config.toml
n_layer = 10
d_model = 160
n_experts = 256
experts_per_token = 8
d_expert = 32
d_shared_expert = 0
activation = "gelu"
moe_layers = [0, 2, 4, 6, 8]
router_score = "sigmoid"
normalize_top_k = true
routed_scale = 1.0
balance_loss = 0.000346
balance_bias = true
init_std_router = 0.0114
lr_router = 0.000895
n_head = 2
n_kv_head = 2
head_dim = 64
vocab_size = 2048
norm = "layernorm"
norm_place = "pre"
norm_eps = 1e-06
positions = "alibi"
qk_norm = false
attn_scale = 0.125
tie_embeddings = true
parallel_block = false
init = "normal"
init_std_qkv = 0.0395
init_std_o = 0.00884
init_std_up = 0.0395
init_std_down = 0.00884
optimizer = "soap_variant"
lr = 0.0027
beta1 = 0.95
beta2 = 0.95
weight_decay = 0.035
lr_head = 0.00865
warmup_steps = 200
schedule = "wsd"
decay_fraction = 0.895
decay_shape = "linear"
final_lr_fraction = 0.0
batch_tokens = 65536
seq_len = 512
doc_mask = true
train_tokens = 491100000
steps = 7494
dataset = "wikipedia_en"
Below are experts of layer 2 (counted from 0) of a mixture-of-experts language model. Rows are named router (the router's row for the expert), up (a neuron's input weights, with its number), down (a neuron's output weights, with its number) and show model dimensions 0-159. Each number is 128 + 24 x the weight over its row's rms, rounded and kept within 0 to 255. Numbers have three digits each.
After each expert's rows: a language model's description of what the expert responds to; "comes before" lists some tokens at least twice as common just after its tokens as in all text. This comes from a sample of Wikipedia text that the model never trained on. Tokens count by the router's weight.

# expert 42
router:107087133136156102133167136114140134092127107150156138102159114106115115114155130100154112123137121149101176099138139116100125164139093182122111123155092086104156119102108129099112125154133149141132133110118106124157130163140104140113106126105136088137141174137104095146088101107112138139111141146176145125117134136147096083143115135109142137189171148139146157169157101181085110121109108109120087123129116155203155143125117112093143107112146137133122180091123131128172117129125130
up7:109104121085141149090119083102120107122127125101120160107142158129111141109127105121183089142167135123106144129083113148152168125142146093123137119157124108087130158118085172143144118146071140163137103141118174178166157127122146128132103142081164160113103130134146119168109122164125084119150138109124181137121113099151121113124105109139103107146115170143130166120126137107171128127149154160116141170144102134124097091115142175164110087139146133102125114127116119112112132150162103
down7:158135102097101091122098117118168142202149075141082087133129142113139126087118160135087133140081166106104141173081139162133111086164169075114131142131164142121143145153115130128125131142106126141105126130152100147106094122175160168146129118135115165096154124120176116099145142163163147130143142113127119094136139131128148146090143117108118112110137154139136066133116106132134129100131129160094103147092109126156127119153120129141138118140092142082133146155127122105119123115151115
up8:129105135148120121157131092143155090127128138129121107147143058133146096102136146101112139128158131085071132133103171106124087142132121151127133136131104085141113130138086109115139106120148132144120130148134123089091129127126133126143087137111124102122140089128097142150185143141148168132152160122147123128127175086141084132134105181170150115161193139139118105088194136153088142092116089173093141128145130134110162120113131100113152088135130129115152137111117144103134135153109132
down8:151122154143166150152133119111129092154079135167195110080131086117154128135101125155134159129153128166122135114123114128133130138175095138129135168107120102134097121140121106144188129093154107155150095092107150100130137140124082088112163113070163096187177115143086142106142098127113113136101138092117094129096139125127197139127131109133109105137142141136129139109123150129123126107119151097120097111127110116180120159120112128132120127127093138119156122128135150141155108091149120
Place and institution names. Pieces of place, nationality and institution names, such as Ch(ine)se, Blake(town), New, University, City, League.
comes before: ",", " of", ".", " York", "er", " and"

# expert 44
router:152112149095176121127150103152145088093128104143158114133166113145134178076104133066149087095116099135119128126167122123146140140161104175145150127123165095118105110109136086119122115079126125150137137097092141141138176139129094110131106121119165111117161126104100081131156118132147136143081085137144131119135145164152100125110133125097148128136164153130141117118137150117095138108147137129150099142134101119177157143135112133144129131112140162155198116151120143135170134114170096
up6:146146140114157159148167152113128113105150106142141110130140132139059180139131099112109109138106129167154140135131129168153141137111113139152140165096144136175104120130129104100095114122094151156099091084105130146122148126126109172109146094130170121126112085103125099139124146110104129149122113193103131153117130132166054115094139104139118139157109104120101115088123096156096128134152084105118121084149157138135147175144143106158126137133098151123150125112122153147130082163128114
down6:094118117121110110132111140170149140176088094088116111135164106137168137119122121101095166119136078136103157123125125187164127151154144099118109140128135140084151139100168169109120126152117134138100120147132117133113133119103155163168079130165141153118103147154094122128094123139118124129097110106108108141134161171106172121117144149107111141140124166137131099121130130082162135143125163145131176140130106113161121134098146117110154113169085159120121137090132120062140127103078118
up7:159121108107119128115105148113118129127093104097141097126079076144134146108114144097156098095180138151140116158119121130139163118146114130121134166106163109069096148102073146071130128084126153160157135162109142109151188124140105135136129109132130147129147142109108132147138088160190096145091164122133117139142104137120128107098153148150171148132138128143128122103146105106133140126114146154141138130116106143127122197130125104114132202121141111116112129167108133086121116136157134
down7:174114124122180153100153123148083101126154172175132138106150104160088170120127156092133114110125086120125119146128120138123123125084148126090144128139133118115120093068132150126107150134117165150138138134136159089101139130092121116149086106120116106138067144144133119135166125149117092148095109106123106191105098145130123147147098135106120122098154165139140126130127132101152109102163153165120109138141082132122125108129112139135157196150120152164108120134123115098173123163107119
Articles and possessives. Determiners and possessives like a, an, his, her, their after verbs or prepositions, section-heading == marks, and word-initial con, de, se.
comes before: " ", "c", "cc", "See", "ci", " f"

# expert 62
router:155076126120126090125124162147121102085155142132137098117120146158119130137130152080127114114119069108112135123133143144135106155125144139133129125140099094119106136152144135111165048162116117157147148105126146152152114118110145117142103123076161080144157157116122120142099097115156145148118166138132161148151137147115102113131146111109162132187169129135163199137149137152136147107137121115132110141083095075154149132138155152126118149124113144168169173112116121123139139136132081
up1:133150128147110096103141126172117129121170134150120127155144113122121078116157099113117133152145124127134119144139106123094135157124153136173098139123155149105086129119147118144141127108132148164134084170146144106143151140135115054071118159126142064107119159097134186117158119094154119145146138112119154157135125140111090125126070172110156160145126127113147115136148096131106106139126087120130085134118136117155137121092146115096138097125149172080163134075122172119141122115119143
down1:147119127143088098126160119134105098130131137158125157138078135098109141133148152155141088099158117125134116109134153172168112071092162112102139140140101158100118152132102139130107095059125112160131161162123162136133125138119184130138130079163155142147118135143120089099116105162149159159145082161090127109158180147108141153118128109143131115112137115088126124121133127152103116109148143100112144131110142102079101144144101144112108146114119146162128140110112127166178091145104137
up2:157145136157108122097137095173143120123134107139116094119150094121102095103117120105133142133137114124152139157162150100139200126115096163128164129122138124124117077107113144136124178152155140139118142106128135104130173111151103077125125143108104114207114123149121150071125109165139113151091141134148147162169127160128110115093097168139141141125106130124138138151157149101124119157104122156082130095146088178154109130107125126113173136134127156137145131122119115159146148106072119
down2:114139095163113076112148093157155123162096117105177140114156087137149094165134121145094097118125162137108178132148116124141134118150138163159127103150135139111108123095151069106106165114102152114158125085099151132091122113191153135111119159108122148148124115113146111191130099131165126150116141090126131149085119116072161132098105124136132123139144134148155114129106131098114128104144118173077140130143120170126110142125136152147096130123143137153147132149159120097131087138118106
Number digits. Digit groups within years, coordinates, times, statistics and footnote markers (1973, 39′E, 54.50), mostly in tables and infoboxes.
comes before: " |", ")", ".", "%", ",", "°"

# expert 26
router:117114118138159118120152109162121103072153143100150128131139108151136121125164134110152092146159159130153158141136156103104124161121135148157119119141110132102146091150129106080124107128133119152118153118082161116127166137128100100137100102087122092093156146127117132136122128107127097153051094154160142111194168127157097133143135129128171154137156117134125176106116138165140161173126090090139083121127079131131141109130155101143116136130158135142133144095137079143145138116104100
up1:127120092172105145130172115149115062088183142109152119150136124092133108125098149147125113122160128111115154127129141098102091120119120107105110125121154120142124117150111128133124115148094131152139167134113146137147144130181123096137178118105184141097119161131120112108158132139109078124094140136120134155159091111102120149143106111141154147159141148120177163120136175150146125070141126178085148185188136144114105106095159140128130125124149104121154118114114114124130134111164108
down1:090132152162108121147076146140119123137114127127132143147128150170100086164141127089175143127132127108135124184091106135114168122100131156186150137143142132123141100140114151128141111166147105091162123113125166110134144107137117092094116147130092140120147098122153105091097122104100150141141157115111154127127104138123116135176180154112150116152104136138129102162147100126145174112085137096142083156153128122091136151094109118110116111119089128112133167101147114141108152114068170
up2:111129161104087134144121089154175095098127113169133123140157109154151183124170164119107135158169142126156116160092161123152122098140152144143153135150126112114110081141137115124112140165164145101124132110108083159113140140145151117173098134085123109130155097125142144098110143121136099130165135137184173118101132163128103187131114104098180121124118158099092123110100110116108122130148122099100099160100114131132149108100156112144137122138093131138159160116143104129125125104091108
down2:084095109120104111160119167152131153143125125126137098097123126106105147146097105156157103124097139147138129159140109159142132138131111153149121126123127129082140102160090119110127129103116159163155137123105099183101171132128114152158157154107112151101080084150125143158141108144126077144127157137087148106090115082107173129067119135151112115118136145135109138116126139098163112102149078149131105122152180107151142105144090111114136130125138119098169157114166161114147139140174147
Word-middle consonant pieces. Mid-word consonant-led pieces such as tor, or, et, tt, mit, usually before a suffix (territory, prosecutor, guitarist, blanket).
comes before: "s", "y", "al", "ing", "ed", " of"

# expert 53
router:108114130118172108136159162146128122063125159135149156126164104137129149123169107103133114127130148152108158140134159129114131187146129147184138113115140091096152104112144130142128094140124134119130140141155123173143132129108144124138148114058161121111119121141091108116143097089124089146038102151150130119133168136139099121141137133127124113159150114136101165134120100142117141143140112122124112102095145133144164124134146132145077117136170134132137145104142097146178117097070078
up1:066117072171125113112111151163115136125105127119117155109079154154112128123159144108144147151144125148164119188128118073134144122139138157135177107095128111115125138130079100133119170149140167166140122109163129138118105108121132125201121131142119098124116152157134109100143131146096093106115108082145078131125148153127140108113114098103105110153102114100141146153081116141091124158131137130164099108152128104145146168123160147121145123171157137121115145116158134143164152140112108
down1:155128149114093109147088163125116103095138109074150138136136114087102154174127125174061129124122143131114098112128138143086159145127125119083116110147151131149161128129185120135135139132114119119111137126066116102129085122148166149149101099156157111139111150095143092152176089122160145112146167150128122154157120137128101126127119122098128145118150120151124148117134106141090155135170165113137142118137143131185103078135109139154139126115162141154122115126124088152123099137068125
up2:118124141140147104079119098118138131101076180103121130152126159137080138139132110096153114167113145117139122125126053158150137141158165128133116136132135166151147106145082104122107130169127140132093107110112135132143135105116138106132106137151100102097095144158154124144169139128123129157131092108137115165128141093124115112107134118116129130104115159146153203146139095162156141116122140139129117168128105127163095114113091159121085048120156111106152147145139103110100145160125151
down2:140167115170108141118094140132109101175159144125126138152119112097133176085143127088099144162091165115111180118139081139167122126131124107130116105105122101172134126149149124136110117084090160118146136132127111150162146140137104093142130132118100169126170144103134117130096144120116106113157109104114089148107129126155122130176132127120120139165119146154117105198074122144101132129117133165138115138151107142101091151107121066084140115121108136092149109136136160157094149105138136
Mid-word syllables. Inner syllable pieces in ordinary words such as fount-ain, mount-ain, tr-ade, cult-ure, Stew-art.
comes before: "s", "ing", "al", " of", "ed", "ure"

# expert 19
router:141060130084148070124121162146107130085128127134143125114124144147127154132129137103134130133122090116111143156130130132132106149126153141135134136142087088117138137135142132085162056115118107150142146104128143140175097126109127107152094125093187085148165152100101122143104095107144146191110140131111158131136134141117097122140151103125130123179174128122176185115138147163122177119147136118137120141094124101142154117141139158141126138116120130151154145086135127114150132141138068
up1:140142136118187089127126164122138124096128085117151169086130144135089103134108117117136133128144149157074140120161152107169171118145122133098136106155140122136161138181105139112145138116113147151122141138121176136134140145071110152155136102110119092114131077128103106102118119156114119142111153112112127073080136103130098114139118092164110126177083129142106141134126121081117132092132132192122137116125139144155132100159105128101101142154122146146124172082144165101139149128123112
down1:149097119112099094124110148111072117179107139155120139129112145136127135119132174169132136090147094141119109105119143118110152111108094119145104101124116135136136134102121119085110096107140135116136148124165139119155125141138151087157111130168137192150101095116116131151126130133120139130151146163171166147066135120109123161175056155103128124126152115126182130099130083183118147076183130127145142147122123129114147122154099127137120120138121106176132100099084125129143125123125120
up2:161122139104134189162121111098115120089147176157145118133140144110187130142136139114126099163132092119112140142138116176145141118142117133121160192090123141136158108142126115105144169069117127137108129070123106125125126156142144080161107094127142129116156148127101133130118114160135091159114117117122121138151133107162082092100120123104153135131141151153185142122113137140130114161132124060099112132141139144089116107067151156111112139108126086145110116156123099148117123142143105
down2:102121140121139134079134120110111095113144158149106107130142110127099102162150128131121119144145149112170112132122163108156112102137119070130129145118117129137160138132101125105130117099141083107105108074152156133143109150091168109122120112148138149147149150133111156127081136168109150138126120100113082144127097076144102118128130104160160173128177154150190156137117143072152076135103156113116146109179157156074131134130115169111119115095153126156116142146122124094109131133146139
Digits in numbers. Number pieces after a first part: years (19|76), ages (25 to 44), coordinates, gauges, model numbers, stats tables.
comes before: " |", ".", ")", "%", ",", "°"

# expert 15
router:148078143141139113149130141139101110086105122117182103110147140117123127134151119098120062124112122135090161139127123147117166168102125150142104107158101135140120136156114085126125095136112119197126159103060120147135135126159124102139099099087184124158149133101130116150123128119147162089078124113129139153135110147136115100136125112104108128138159138111171150119120122145113129174124102114134096146145137173140161113143168168162062106126174122119123130134138110111143146119113111
up0:140115139146095144106162128094104120136149136115137127145136144143119154133096069107119118086116092126091100096185110147113132160115157143171164116112123122147151146144144105137111118127115117111095088120143111089123138137114092142081125158126145121139134122084161171116125153128119095149133075127163103170169152162156128171119116152144114157138158093110144138126113125115127107160106106109163065062099126109139123105167156110157151122161179149112136121111126137122135137124141131
down0:121140173123154083127112099139148107109115132140101083127163136115079123144088180179157155113104167071155140108123089133098135129109137161114109098160147105152145144097177168126187107093134128139148113128125131101110119117144158124110074117123116104144118148091118118140126100149165134137157111169146146109110169127151089108111104170114122114146112124146134121156118126157102095120197156154107142124102132154149142120122136122164116138117118129112129115114148145105105130083129120
up1:123060109130108143118122104131146102136130125143111125167123137114123164120130073145155128168115137162179119117096162163140103156152077151103149110144103161107142109135140102151131117142096125144132109123138129190104109124132078155142069159117119144131130150124130137154079113117125174148118147138156099131155145121146128116106142097109126147127109131117174115118131119161184160145159111092158114148138115108126139134105140111134163102129135117150118114119166070081115082165134110
down1:114131131155134142088149107130101123127126163137115147107131097144124092134162152138155121129137113108135098114136077118109151146125153140141126087129127092139092180114108143093164129122102118142148180148149135139174133126127110060121171103120147084139167175126140119123114158127100114145115134152130107085142139123162122152145119132084181133141104126159125126086126103137122082148120103111158142128145113142088123157112173128099171155158085178122095083152113118105166141116133121
Noun suffix completions. Final pieces completing common nouns and names, such as age in language/manager, ue in tissue, ure in tenure, il in Brazil.
comes before: "s", " of", "d", " to", "way", " and"

# expert 60
router:100107098144160133124146116153128118112139121140213127127134075186169150120139153114161087155110103141123143138139147120143158152173150151102122137120125065070087080113125112137112117119091131170176134123073155125116140166108115107127145121092159093089152128088126113159126127141142130156083111087113131131147157126133095112093142138105142118159175149131125151118150163123126118136111118142108108127130105098155145147120134129121113152120130155147160139131136102121117107121154122
up8:147112151103105184131134114146134064111171115170172135148131128139099163148128118114150109134113139140101143114163106124102137100133102131113102091087151166153146124146123144181177135125112139149117111116076150121132147104126131140064133135123163111132138142118178118085122107107113143177132146159146127143152125094081144093092128088110115106133096129143176131114096149113128159159116117123196115094127124154134122116143114150147112115126143137121133141093143169130147103153151117
down8:122154126155142162138125132145121165144109159114138117082124114133143109080102155103150134150155100130112142132104129127133144120123094115144158127164191160147168159146132168132095110128101104093114119152090144104107132070133096093109139072093112123120161134137126147133157129129151125163113133110131089098147113115145152117101115129132139107161104128114108125097140130125110168119111153111133153098164085127117152163099144154136194137155112148173129073130122105128084116112170164
up9:137122090111172153157127120102119144119134083058121137119133150147108127098111132113103095112083135119102134090139139135154156144131157119118072134137105138092109100140130135140106112121157082180152137094046125115160138172136127105165123092108108094149145140107122103164088142136146147137144134144099133144191122116124148122112125156111137167197146108126138152130117105117142119140110139145125129135154112151094122135146120183122100125104124148105164110104145106165136116119130113
down9:117134106120119088072151054165145134136129129183128103135097153152100150101116133134156154158153142120153122144156180147092127141150167097127147156115117144125089117160140129093116125156125156131098122118114149136144153127144116118090154158105115190103111146113108150143119135150127146109122127113101149105092112134118117128117126115136111091137141075091071118101102178120149158135147115124142190115117115136133112103148103154125110099141137164102177133120107107120141106128117174
Possessive apostrophes, ic, articles. The ic piece in mun(ic)ipality, possessive apostrophes as in song('s), and articles a, an, the.
comes before: "s", "ip", " ", "al", "ial", "an"

# expert 23
router:103114120142147122118151144139109111071133146107158129173143117139120128054143127082142091126147081151132125125122101164131178157126111155149128105128138078126141130149128099105124128150154119143131164111104142144146136153127093108114142094084135097161148160155131108135123134096145096130095134142169132138120141188133112103143127131111150141187137155120142154125128094155106119089126093112123068115132105113169138152097147157108144133114170148087141156106103117168156154110106117
up6:149137157131133175151135084127172112113171103140118138135076118144142155082117124120102111090123106113129124133135146149166102122081129128132123157166157113133134104170114115139151113125123119135106132135121147114114126097098124110139134122153098161131094138111142172156130125145142094146142118097119102124152084102103118163068072139126090125172154119160143138116109149102083133101137138171176105154118114090149142158136118179153126099103138135131143117183111139122114133191129127
down6:102086130097135104144133099158180188098104124151154108058128149103114121123096164125135123090103134153128120089141109144114112148176168146110144155160159145070110137169157151151117125094115146125163099127111114099094134089113124130150140148112132158089161083131132138111121113128136147143100115116143121126105150112140098143150143129127135127144091161137110139131137136111104174134170159156149129133108122149112141144116124141158087175145120115125134098104074168104113117147117101
up7:138156093119120114133153127107145129117161136114126103145143147127085104109096103090216125119160111156155149128093102154112142112114087114084150168114144154134100111143153123160105114132180124125153118108070157162157124093117091135104134144123168185074147093142129108124084133121119123140094142150130122123133100134107151142153125110129129123161102167145160141165132112119112123114092113135086130171151121143102097125102132129112143107101116150100135118119130126110141167118158165
down7:104130094162116128130125106125111129086109147126149126148120127128147139079136123143124122085126126099096112127131125127093162145152173120125139096108162131151138126154133118140150161136134142130060098105125122104121152153128114106106118117141098156120078124149139106090128168115098119152115175109194182146134090100163162114138160167083152143141169157102159113171127109102148106121108079151106133126127149141140101145111169112103138130162109119161122145064108117117139161119122123
Common nouns after articles. Whole-word nouns and verb stems after the, his, was, such as work, film, team, title, author, published.
comes before: "s", " in", "ed", " of", " as", ","

# expert 0
router:170073154107121087126130101125123125121110104132161140118168120148153112086141122071144087141150139108133145125131131121111112147101150167141154098157144115132170117115152067150157137123123158167151160125092131170149125134130124126182102139104161046146125132089126100117130100101127150124122132164155161119125127116132083122149122133119166090170136150120100162088139125136123153117138119122156128135105103112157116127159142117101093103110155149124129139094114110141157112120147078
up0:125127122118135132126136148129189122136121122189127125114123134136106172063120151119201140153053142148157139145165157124092127150127080132122119105131145128145129145117110106123133130163143146110104079153111110167107149064133122125115103151125111142164119116112116117120153092103161148126133108150103129151121154152119140105104081101128120097103151150092128092118151147152160132134105121141128144124146098092131130166154126110151112123162135107118119169151190129128141086102139119
down0:138125113142118106120091124146166121179158129144146154171147125162112127138124113134133135120145147129143103153156133134178081144147116128115148097110175104129107103152126156078103160081136105101175128122143099108111175130105102123124068126177127131119098092137086149150161117094102163121118122114136152127107101118060087166088117153136090169113168139144112129135141155115105094128139116128135122081130130122138130106160117127130131150171099157148168126104122153129115119117132137
up1:115100117142137089137119104144115135125148166147131131103158117134075125092122120096151123160144136102103157122164098178144140153118127136184158127115112112133107136087182160128117150123095149110115159102153139176155139054120113143135167159109119139110113145124131109131118112115126111146128150120152107119102151114117100086115105156181101140107120128131160177140159101121161111153144151146140111095129094132128093121117085107092084107101113149139184144136122115134126124169091132
down1:088154111096149150149101098121106139184142096112140108130161126140096127140108135113107127173076123113118098131073121120107120091140149125095088139141117178170147124119117140129181131117099123127153078121145143130143126161144106171116109157152083115157091146132185107136127128160124106147114133125139127137169170151123144128078152082148153137155138119142108133134137120127114097102155128136132121113149112159103132117135117105100149117159168131107117147163099077120148154183145122
Table separators, adverb endings. Pipe separators between numbers in sports and election tables, semicolons in stat lists, and the ly ending of approximately.
comes before: "\n", " ", " 0", " 1", " 2", " —"

# expert 25
router:111090156109169132141119091150132091087115156129187124123160153169118111108132116111132096122150116129091114113116134123134129129145137178136105158106125095069174111153096107138156144148131102121168128152129097164149110129168096129131079119105136079151137143110129125211165099159143106122118155142139163117140154142126120128129112132116128126150110117158137159100118112141095132117130150128142065152162100103127135125123166131120091148107165139121156160116130112101181118123130127
up0:135076159108108162117161138156092133111123137128149083164111112108140107128114160111170110104092118086137121134130113136108130115162157132132133164143084070133135148098165102144183130129116084123125194128145119113144113107116151121194125129135119115123142137144094105111097075162116144154121161111113164093123109121125095161103106153138157125101156162130110120155145118123144130125129119139105145132124112133174112124137144142134140154084107118196114150131109103145076123108123117
down0:131139141128104143079135165123145085122130138111107121137122111130135120128129159091135127100128089118097146098149129143101123126136113157160136152162136099154134157140161153170109127162140141112124063096085117113173154161133135128145145154169132101117138164098144129133131108157136167108118141098097138200165141131093108129085163109137130100162160158147146119132140077122083127152134163127142129135101121118125115145112138131101115104074113128098100131156114105157101132136099064
up1:123143110150122079083147125111100081123096118102127134169151151139156136134130070150141131167097137135151128114121127112105139164178126145072126148150099152142098084136112143079129127112091124149168148117130167120141131154132130125126122137113148129083128149126124123149123138138091158106101135074142101153156128138120127137129135089106179156153112145142126110154153169161127115179085122103113132150121102114101136164094150101138108138115154157141089121108105113118108132158196113
down1:128152145108115074145096135141111128130157137079139102121186162079117139130130120166143138137132137119132125123137123144138155086085133126122168153098093156122169105129169132142157138158131121081158133155116136168089137093154103156124145095135142153140092126042106154144126133121118152098153112133151130169142099129092136144152119143080115125113105153126097084137129136116126160148135129088116126087125137157084119127162147133138125145107114161126110142096140071135137155131104125
Conjunctions, relatives, pronouns. Clause-linking words and subject pronouns mid-sentence: and, that, which, who, where, he, it, I, often after a comma.
comes before: " was", " is", " the", " he", " had", " has"

# expert 36
router:144122164137160123137123101152123130087144143113122151125138114125121156051163115063142104098092107131132137113151145141124119206144163143168121153112120099086142127120134091138161109130124124145144166103127114182122152124176110139120108127031138111104111153107160151145126100097142085158118149132127167118142141153123125120126140124152143135147146103142136157102126145161132140131127128124111110149127131143147097110098146095132099108119175171142138126119124095135146121125096097
up0:102100173113121094101136121159110129109102161151142161084151128106129127114085124085091110134099115079110142091123130178118094152107114128130155117176106117131119145129107132158135164129121136144136145165129178126141110091146163130084105139125118121124117138118128127128137111114184171171104166131156181113168105117078154067115098156143129133142136135160139129130126141103124146139161111170139115124192119109140122092104163111167126120121139124123108129117117113108131107153157101
down0:143165128165088145128136130107106135133147084076139071146155083097165113133117095191122147135141179159134138134142121130151103142119114155110109132149116133121128089133151125135170130149126152143138094172137138188112117198130122107149133127088145087130178142119090149131105112145188111131157138126124107122140138125097133094069143135125112147144140125126136119116117128154165101133089111154122129115088120132107117116122124129126126123098145106083135161137148152114119100098081129
up1:119125140129114135112146127123179169123073150137152092146139093122133116101135117110128158090129148149184131132150125182142154099103149142156193149139136113139135148144163110099140133180130121110118136112174130171114134141119156128153168125103150140164104082142108113115146126110182088102123106152102122095119114139135127132154091118163114103087143150122089138164144097140095133104096118161123154114143127112148158121104121143112106162101156074138126144140136070145112136111110136
down1:123125153090102109092159138131102126135151128164111125111103165155160112166139103133165168079132102129080115112128159133166128109141101119142119124108090117111152144092093135152137120159125170186141129143113162130165131159112153104102140133116155148129120143142091127133127129140141150128135128127118119139138131111098090132141122156111106080150153136129107087185077134121172137120092093099132088176133155093117142104092132113142102096136099115159148146095178114134159100096123132
er endings. The er suffix and similar endings such as ers, ber, mer, ker, as in For(mer), Vand(er)bilt, pain(ter), und(er)mining.
comes before: "n", ",", " of", "g", "v", " and"

# expert 6
router:137088121123140084116120150134122126083146106115140104109137150167135165144147116109138125122147099108094159132123135155128100149146147145148140128135098080107128120120127122088130074123139102151132173123133098140169115141113096117130111122090190092141177127119152099154094108107123120168111132149102178127120131131139116121156152127115100110189146120151134180101118125160114176125167116129137089140081125097146158124134143177135127129120138155125147164087118120116152138153135059
up0:108101183122146142110124134111139135136119082101143118092140121115114159133104129120103119109124175127161136127161122159110117149072089135136116139175122143106157126119122114116126120152169116157121117084103147171121088145119107135113128082140108151169120147168140116134124145111128111107138070141126065121120125158140115198152157129157079123080149126130159130143110112136118098132158150071125107089140105129117142134116125151127071107124141177128134136088150144111133123090108136
down0:117162124148145148105153096084099125135103109131165168130106161138096134142103090169100090133142132124142112181146103090148147095070156133127168123154096104139113154154108092150135118129129120115176138108111127134152123101139092090145113085189137123126144165123088112088146139117154119130141113147118110089095107160127144143159088124136117144108146096133136121144172135153114152167145135150116106137124127104091124130092099123122174134126147164115114150125134120165088138155162152
up1:157109150129091088130120117113136137118137117152151113123171148132071075145174119095088135098128090111128118139132149113135141136108112135152112151124158100121089116126111123109135084122123104134172147115112140169166118119139153120139166156098120102139181172090129174130169136161145114133111124114112105141147140131088098164145175127150132138166113150130146119138106138128172116133143168136129121093139117130132095091104130050140121149107127185107119093113154136152123118128124085
down1:178144124096097132134178153138130109136146121143135117105129160170136140161062121159169127098139119144114124140116128165159097125124089131086128096118138112145175168117124180103138101087142128124148091095118131134139167087117154144106115134150110109133136138121127107133106101132165181111122109147108129167098161105092136131102094104107151103126078101125104135153124165128072159131132121109138134149128139093153162142124112083136102104111141119125148155128151168138147147139090100
Digit groups in numbers. Two-digit number pieces inside years, dates, percentages, decimals and table figures, such as 20(02), 89.(55), 03/02/(90).
comes before: " |", ".", ")", "%", "°", ";"

# expert 29
router:135132113150122135169152152119100089057146147117174093119146091165155108107146132122140124169100122118111145125124130154104126168137111165134140103138149108133146148168162129162154119135127118119150136105102127098132098170149129117110150120073127072132173128120127105175135096152141097139088101134114165114146128140140111105113110172115096095138148131137126164131126103123094146148109083157139072104128134149126152130151141177149100135084160121136099145125137074126151151130134119
up1:131125144095133173109155098138139111103165132137166160129117146109064144110139128131142132126149120143140194147138121145098127124043120120105129113146172119118132136130150132120117138115084149134072122098107129124161133162133121130129102067158094067135160128145126148122119132121143126108110113086134122137125121164153122125103141139094112132179133114142155152131130122110115116124147119113168112146141156156130129134102099146133076107074153120058138099115099123143126159169122146
down1:143124185151144122166115116119088170092112127120169148120152136165115154133128139126109132148133116115151154131123129129073153069122133149057158064118109092140161108121174126161136142127131136136133126132147151096137121148142097089138122130117094137152125140115091105147145102124157123151146104151154116154132118136131102084150141134089148125170088118145090118173103140125149167126111149119090172135145120142104066121134124149113105111145126113124100138112115105125078141175132113
up2:120101133122150073147129135147106136096100176166115170121165142135148134119118124120085125139134123122131141109177109138112147154120136136115133134141103126140110114151119128139110134144106160162131095111145122155126134144110145101106149154086101129103151139177113097159146103124129164063099144160154123073138140144106111119136154143139143125086102139143170129116116080142158075146134173076150142102106150127109110111113171133138099145105197114104100131135111108129153112093164099
down2:132137124162201147102158098110136109142146123126144092142092142111105125101132138122119127121113156121148164150131142114096102109100111177133099140126120100099115132129131155102181131138144102115135162131133148110152132101083100094082102131118121141179143132137131095115146131113104155118117090133179138141073098185152110113138106104128154116142151126140135132137146125135121101137140156116073136136146170137099138112138137141129101127144154125135073194106121123155112129146204108
Noun suffixes and -ade. Word-final noun pieces like ment, ation, tion, ure, and it or ade inside words such as arcade, façade, Digital, Publication.
comes before: "s", " of", "al", ":", "u", "ary"

# expert 27
router:167131146095143104119115106098151090040122170137161137123119147137107116133114093114137099088138094127107166141098141140151138179140112146116112096146126093092149129182161074118132103134128137135124157134108091105131123135148144154161146108088146154136125155101137111125146097145143121123105125104138153149174130117110113120110141131119131110141179164136185160109126126171101164110112110137155125150094129103154124135151134149101103147118138127118090122100122125187154160135145098
up0:112134078152146107118147128138149105074179144072151147128144112140101126131097121147106125148138150094108148106135084157164124115100162111141114191141140120128097104124142146106150199130128177139119134095130166104107141110117105120150133074116129131134115173154122120163121145119146106141065117171156141130143137106148135092184081134107155137160128077144131145086103105110154135126112114160137122093131118141127138120121113116126110125162161138139158125094118138131142138112111129
down0:127096146100124136145139127172156113107088166153140124134153108097133153116133130115147120152103134130146135128102150095132109134152144106129171195132110120149112089161119141118139135123142183093113114113122130104108091106163148083112107118119084135120122120081114147142103150098087145113129090174137138138097104143138137172119096139122111151101162133153166115165132147159153133114147108139101083134112107149150108156083131138175060122143126131138154122150115150101090091134169111
up1:130149096115143131119109108120064160110090187159119132106138098146103138104140128107158126136144096135177145175140116186175133119118186118122155138165151110100147122108142142121121169121132118142115144096125153121124147146092130108159087122134105131115094143105151127142128085118129128113105182118152132107172148103135139108095152117110118086109126140126125158124119118126121138102144148144137163127170084129118125165108097167077135113098161120143136090165093083140132142140147107
down1:130153164158119145135140121114149111102107139151089119088153144149115124149077141157136136111056115085096135120107114108130141147094094118126103142113132116105125144114115109149178124143115110086111134126119107126159163126125136148089129133158160194116142163125121130177140094176104142057116127140105148117100113141116111179115103117137139138107122149160162151130156145135128136121108158086116133142080141142138137078165114121118165152179091144117107139121104140146160143146130133
Past-tense ed endings. Word-final pieces, chiefly -ed and -ated in verbs like opened, based, conducted, plus fragments like sac-red, No-min-ated, and win/won.
comes before: " by", " to", " in", " on", "ist", " with"